config = dict(
    n_layer=8,
    d_model=448,
    d_expert=272,
    routed_scale=1.0,
    balance_bias=False,
    norm='rmsnorm',
    attn_scale=0.125,
    optimizer='adamw',
    beta2=0.99,
    lr_head=0.00747,
    schedule='wsd',
    decay_fraction=0.869,
    batch_tokens=32768,
    dataset='wikipedia_en',
)
Below are experts of layer 2 (counted from 0) of a mixture-of-experts language model. Rows are named router (the router's row for the expert), down (a neuron's output weights, with its number) and show model dimensions 0-223. Each number is 500 + 50 x the weight over its row's rms, rounded and kept within 0 to 999. Numbers have three digits each.
Before each expert's rows: "raises" lists some tokens whose logits its average output raises strongly, later layers aside. This comes from a sample of Wikipedia text that the model never trained on.

# expert 3
raises: "]}", "э", "----"
router:538442549551515549505460515503521489424542539521447606452485455567431555449481449463487477510531494485490432470471434539591553464561580585612435506517517554753513490570496491487465565502481501521432417451486531490439477508465437494496579483518496472553497506608500513530490514499502499507366444477544494527561491471508565485499457471546427517526533473475461449420451492506444533473460453452590448528532510471530445406478591507471484480525505504529482478521490548460430503534437501421507509562494538442574441498538539437565453472527420463468542461392435456560495461496468402457460518476551428503477501505513375483474508579473577520547512346533499480442645485444529603419537
down0:553544445514661445552540511505491430479550515523420536529530527453494451486480526456507550509589485585575524461555461448514487569517477485519562502488483401517478583417514500550462473604478574486477461534525524524509451508396457497511455499566469502532546492523521578505404485517654497484451464545565459515452593502617536538450522459505396537638477515592466534553530519491522554404478491562436502437517538515416514541569549582506474442580543605479454489432440496519528495569564510574531568454521444453449475493557549570454570517449412512499476513486438513503538485542508436452549525449458491527506456494467513548451459467428660482463459393555455501609529520522475572541518
down1:615541539511575489544394551408594440581498516529472452492597442510506463454608595584512420441453491446505504530466473510443514506488526520491438561574620398488528559541478441407453514578469514518499541528552432532442433509506599491479545465491550517499562562517597496511476523497533480512620441545531452418592487558622539531514454467469504502568500422547543435516459502553518527585429612487470504451527612467528498410502509529504503475524486513500497469434465500500397460462592458496490513472456478527471455502475553607550446526471546510448434545587560512507605594514589584572568480481509537496546527549526455468564500575520495537528485535500509544486514476454482493511603
down2:525492429443506419508506513498447455511527467505471502543570473534470526534481558533409551460500541451472540513490546541525542528510464464531478466551611506460463503463566504543503611488455529531487489592496474433516466499445602479533477524515531494377537494569364565529507511485515473522526511355487520531501532489424410489414530518407502535540457444552449500554582470523489497561462616695492430591541492453510434527481475572555502475470615548471442468533521574468487372368528435460514439519527496444438494501554427502512607551451418445467508390528503438440476478570538539419530491485552538433480531447458507542528465460480555451561473587452461504596476490511454576463574
down3:494507489465556528627432453552447479448478492510485493513419488515552489454562558421530520481468464543487568500513451507573510552519436475546614523558540437487456536447466527465466424522444481506553474592521538448495513558520498522541486442545418430541494511483493468411494446480524574531503533533492507498456486558565478587543592447553441560506388469430468489520520445550516594534509522543459439425532540557499516423514472572560527504452533524563423556570513545450520451489519363503451561494459465451613456507526538503446536517523529548460527534520555509502462446584497379492565497464415571446450401500489520483544514461513537441457526694468445528506617580552398491509545
down4:476392447423381597466453459442562491505482451535508524562495446558633393490450525483442486533441479427480544550520548501434423591614472518410469507533601507518504412491511480453535476516538535468592583565502367537501430531548453515517506395491552523490518550515564516452526511562479453471538591430524544506586491541483536443525433528568515472493470523451413454527530461505477549493509504514535501492489481479454532537491425470614470589436498545492435516455468514588483493474432529617502466418471545416525491525583482471480599520557442415414559437510477558517484545471554610417455544605545573527535443564470471480455487503494525503469470756407511587473435502523581390495484
down5:560456445460437514515475512486540511509465503613453587379437541506463542542511476513623629498450515454526525446471507525539477427439483450494507443533542537508487518498472413483415548661473489451384330545518488506498493597532530516543475560438552461560467471562404467458488533508534529522478490481540571510574578545540520488478438381528492477542518448500619486528568546495451498449458525636470525512496484499530403531510485445533446509486588569546529550526609548449472449458629485512479447500466426495492550424491557472550479585482456564452564499557555550550538441609520564424441454529570407382524436462505527511474450455551607471547559465520400548517524456514517588471483
down6:460490562468513559505531479449480535525399581518588436479474521443485436463494525509489499510510444519525428464489488622497589542568532501513456602461496496450494524463486551336456568541508504518483372519464446539490557458542424556507526415499583488424443467538622506496517549457612413543506507514440462540562507522519536445451484469579486506496530509448443475461470399462521567501481482511486553488494522506502509474567453506456424442509439531483518561541536547496504461496422527465587475417505555423554516572562520452518463509361533539501496491487497419569498460485495503523426470454484455460449502541470559476508515571483564594500520364521492461497458607507634502483495
down7:504499518545425397498451548560501478544567391563471437456529491573545468599520531528438499469532502522434449585439617547487559476478562553540458494532424525591455537456358532537513519476413479420521551501570453535505500455444492474512529467453489515467498491480496554523523543459463407386420533597465499480410485507465452449488519546490501492456475512524403530439538492445509468510517422510453563615476415531442525517437511550440401506553402443555465528515553568464592515421487475396519534559483491531574464506524423566556466419515521461545525512471478428472514451487505534427517434474533427505472578516569468430537465485540549463446468216511508518557395428489489543454505
down8:383426562527460524358551510568511464561526527521544568524545515546504559481476441511422482526461598552579542616445471414431525450520446379443582481486515425429578540497512425417508494486469473513489598510477533533464439454517408495502417466495496498528509500569555442476560504421443472569433470554562523490595456528519518467514435492513504445475588559496497480500456543514441521459491490598558486541474541503511480514485473471458536514405503420432490529467442518551502514430490425541500484456468541510579486520525538450567442545474526534496428450490517427427588626467487575498571488437483549595504532537484453469499481444437516536446618498453533481497483559516489505433574

# expert 2
raises: " ", ",", " |", " and"
router:598472519512604521462463514475532549454482565509471584457441476528441590426495490505417457541482450498505444507444413544594501450507517537476476468565441522652499482554445421564440544564514477456455462467482485469502434480472434520436585509552388532543455492504511540552456583489486463476485464531533488529592385475522608529523492460592346510572583542489484441442394490532513520489544506468514441500564458434602434395484523397484491511454502449493459466519510542444524482453438457398444503595434482419578481570489532415506355496591423500500533505435429420547521499471494439429488486531546404475420478492541421500430441533493498536539480361459563516425542543435546600452547
down0:493482439474635473590547446447504427496511517580416434476383528458465542502516528488480621494498510496557500465566501491535445425522478542543523492500430349443492483448493532506517498559482537493450448512566574506536497580484521488515462458544443497507564548484499527531410494463559485442484501583460593474466574522520539530473382501532506443552448578536470592541525562412577562484536490570574449534449567588492474502488580523495452454482594536574477529464459526437511494538549475603486551400512430466462515462546548474565555520416457542484458527512678476502497462533451501515487491458412486542462548494488417530456395485540515518444497526455465474488521584442533519444523
down1:556493490487591540474480543425601464585560495472567501549549491529506445461574474588455417426465506469487536540461500408434482505486468456534440540586552433421586558537467525386504510581501415545454575476501387608568491481522499530446538450526494533498519567423456437553588485449504458478714523494614449449564442550466476576566538542461585556425552520499470399499491490574521576480471545498497544441447572485432454477559465476483517488461540485497529582439497553472397462496555454601498437420440516480348545475588510563547407507514498529452500562522498560526562646492540497524491467534591568508611514444570481411497506563489509512546540461493547585546508502587397517484516
down2:502496461442510483484504505536528495518532465451468525548524530511432474539528478573507550415565536490524457486469545540484519423508485460543362487642486502584550517408575513545517482574435441489504456535593498461556490492475591463548528512487492479438489536509362574605533467525518482485507469544529526451571512443485452550436438470498502567544516495548535484454579463525527446572442597616542476533545462469459511540472467577497578494495556562448556528524547533454552337477589509484514497602454515444393505555543477561589637519468525419447436434497407489508554504398477490466468497516578478480530501490450533528510466456457492450566543561408477484568523474533439515537543
down3:494486465470570466598523500503549514516546477486412433488479546515550499500482515493524521484497487516473636490554555497583454562486523468501584468468603471364509549469386496408498481574444571448463562534501472507498505506541482552482449489442452419583452526494532423422525343443496491481577610425435534418527507448591539557544450491524420507482494522519538536491502488483532480565468483596437488541509500574496468500462548515603564493502512484453492622586512528514496505491434465522569490506402529574528562482540592478501579460467507609506564559534461558564504469452510463483407539444422499504513427525500539514532463429501508425518465737488410541488547521554448467543536
down4:463531547458494575557485491582496474423473452405496543508558475484580439615483516472452460447516538445507481507542579569459473503506481494561545507516647462499496420534493517443442479562529465450583606519521496463454496564526443539514515451529545488518456547540535497506503490520549504466501565523488471503552614482522602530618430460533472521496550482510447462516470493432450491576544489488496504564480528547462562452487477533549391516537469529447486509452480426477481474448582521536466570570523417422343405577506602439387572531522497459416559462505442551616566568441435446536453545570520556407452434517443530533428561470486536495546579671391563519559424495546500460528535
down5:428480473483436600499470588485519537485509525519395585436560525424429510573466498528569538489473515413552525410523496600535477459523433524539448504503447451530463473347552476507438519636450415454419313539479475455490479605512545534566510551400564463473467516509432518487462501460534475492433517476527553519529505462500514549511422445531511540589525496519531509504516557505437487431471518600559557494536506519524552613455384579531438453440491513482525605529529516530520491491569486511514477487544457556457477470464513501520521571471418547437528522480463520590459454514482507518472441509555509342441416464418499445475486391527533500524531440451483424506555385530561537485436
down6:539510482534412498447515394447527507509435553653503420473503533506425521509519612511451546489549494485510470431531491502527499502541509442521481488430384447500525539570490500512551472527560450451547524456421461501498524411460503477483469486520556455419394444516608426467564473416568399480498579472517395513516490641562475441459461551530586558446520461525453482396468460479520471460558559590437451477496491452523505499462601516545372496502435437503602576472461523420514503456511501518429519483554497476549435468444444492531488563438535491505444537546494506527552479401521514486503466414546562459547583440484504470525502543560545564510489408575526512436492573621531462411466
down7:510439523574487442476430539584525451499566461489529488538509508611567383506503483490437467483544475530407486494451551545502459472476480580504531554521486581616427530419474533510416590475412537515461463572508521539468477484451442453497552519488469488488430536478439444546498549550512465477427424494507450490375469454494461457496557493545563464451435452562411458460554619466532503535511551549503576551474431481481479481458527550472481489591444530545500555488493519456491512497433554460421476592542557539489508399538433566488483440510397457592508513477448383486464512465542462378512543416512415458421551543539462464512452513502596475483398283527482528500506445513547456439565
down8:527440512520466533400564338550452507495446488502514592534552460477519428497458462472493491418457502374590595517432401446532458555475557483474550397529541500535500517579466576509472484497461476547508600480563480520441485494548500585519432557496459498569513530594553509589484500447573505534537608482508523472566500518523525546566428413489497486523519481535503473483491429460391428458498522429514515476504556530461341516499443427477556465444466497498518539424404651588478526482480475563489465539408495475540533458463605529548465525457514483525504418478521491496552552447399526605507532399441599570507517475430470472518493438529480499529530412494513439631564525523540464547522

# expert 13
raises: " Operation", " с", " Iraqi"
router:541482530562574557527431548519468517474449560521503615430441462552416589481496554492452464490595438474494472502533336588565620480552570509517460509548512494579449527527488454524449537595453495439440383476470559479469480480434448515516495483541464511535444492436441550577468535482548506453460470528570524521567539452516621504541522475537423528524554480526462463511383447472576458489524480494582513461510473507537453460540515471458451495491478503453442505514594584431481535499476523413547495513488458477558470530494508378535494498540429524519558556481434472500531512515493461486434541486553493458496534617539519509468463550487587526502477314467522572477537478518510582448508
down0:541547446572617480528537531472425479497516493553520563533458468502458437497504468435506555508484542575511500385517539487535561497471437428517521477501468448486472562429551487475396437504440448462441437554502495499414510560529486599535526443619472458484505604539489528553402402496554583497524517562494472530523543546550497462400583494453485515577407527551462512522550428536561558467456525429513355523494484513490461491546587582461520475576529452477543582470461361416572427542535510566486599516445450440534540416497489499548498502509538492478544537480507449525577484488508490430547627488416456511439551459436468624527426503516625485476535428474502496486517561461518525485506
down1:550482473469542428473444483402624493632523571467395440511592500583491396465610506523443482483541431441476509501432418468405496544528518529522508486556511411469543516486453536370505569475492563527485679453548429580546453574488510529459525458427534494452540505532481562519538493539525479492535453548504427468514498472544530488557440486522522479489510548542445489555473504509505518611379457508395459476464550505523502499470538433503423499501500434453528534470477478517439527518522486573442463443450518443435517539524494536545412540494472439482464501502528502435578605503519544594514440479512625589593500470515429503482418561526495571529462434513595513495478504544461487453590
down2:458467493382588447472518491556482491524533469486600597490539470559434528522526514530455587442577436563490470487434533612550546426520480483567474560586563409553521465346606512520401513477499473533500525575565458420553503547467603448539518546586559463407478513544398471555517456538537540476484504459475573422506535440518493571450467457466505579556446484485497555467550521522534520565525498574458443459551511483556392461502453570554536510466545494493583534507496539517477472429480478451544563573527491447447546498577547501513541603545512544408575471466444521469517468566496556467508504561570541424496535427525500479527509450467522475552548550491484506517540469518472614475581
down3:505447498449565443628522484529536477495523525571456395488458511419486516486538562449539529571514425614439549467560521504490452497444525500490558531592638533444475526494417454460490517538331452520408532479544514416513479547485472530523561459469446516494467467557496421546517559463521473525571601546472475511441571435604520487547408452495431484501444488581477454513506502513479578640461488420474490500568542582517543468427533501518546479568463554533564497579589440434559551529491452499556566566411407553497426549504554489511460466466542591411580554520484511539510463539504485408563530432448508437533428531502591511539456440436555442507521648560478486513493529557505442528464
down4:415436524362439607489433488483530483439501545463534453532508501514677411513475465512476456473485538452511589499570498549563406491520466459489491453542513494493519288522498525443513445527590562491573570625505501577557420587506548570599454443469452478529491543498534582480494541527431536542429473454477538516604445491484499520534410501525537453530561521461446430539565516525480522513562500506519478552470488504469475535505353514507440514452450492564541547520516477496494494466540473571460509434483494420453525543509467406449562547517422424420515493495443478524425563560492545493411494512559512542480418514561493425443514468444524498520539652456527511539449488480545414433537
down5:430497471434487533488510541502529470517458498498379557424487518501407541468517462538588606526466515433546534482429540461486446390413469490511440421588534501579514443382529442547372494577491454488373376571546480503448516531527496513477502519461527441528451506462466496482510410478553475460478461524484525544485459541556436534544485378572474503494536432524528456466551546489405540467519581522426563510482488557573472508510492482470479509563511587539549657489554605485515453578546484508424466487535503503516513424549527515523481528503459536436565586559494508564554453452601444556519496494494494379525442492488501436422546467532505455549487456522527509537489419476494513467455
down6:509407559420437433534525511468586489473462553481524421428398533399531538404506555468497482470515452496521474479512422508533535579561534497503444518526491495599488574559437510437440488475528459528446512452560481539457496499471512542443487442404440377448462505545536529591507569507590461422474508602496449547532474512585559461562513511489505526499517500477535465425544557491447416545535483569470449549360532461487449508478565501493434523463509468461608516528559564492551473603444517506556506464509511474509452554498590437545406433423574508492519498540469382567437451455502484513493499498523433447434547481459484524458493553450643519392578350501486505542465535446501574358451
down7:357557547540434437525438536590539448480602474503493471578519534567576478582577468613506494465511471461467438422486564508497438433497514527564513560499442527634512483466402475514440639452452590412529474519413468513420522514511486500499504480520474547403510547532571438534499516549462435456424490509519482500452540498501513465535484516525513497498492505504391539483481457436519425524485471581524521511486455570478464495444531605541494523502499418518432534499368554460540537490496526438399462596434494593437462445520434548508525498522479480500417453457450381527478484506512518437507545422602490566489559493473487538508382531516584468550443326506483551465466443538555550468456
down8:483475582551461564474554450399531477412516474537538551523504485579494454466485491424521470494411485446550538594471541509498592467508419491422510508524536456389504511491526459512543504468458436451503583497487469604426407484553472516512493599523440467535534548519581444576446528505484585632638538398487459451463479491456533500483530469475577463491581547457360463446498527544439451513379515467508539498491571492489397526555441539480489506404486519544512457508454581578391577414535509537489544522388552553509593497476502475501507531486581559459497389427492491533525521471556472566463421438510483508478606491456422463477534535527493578472521610463450470511509445455544490485598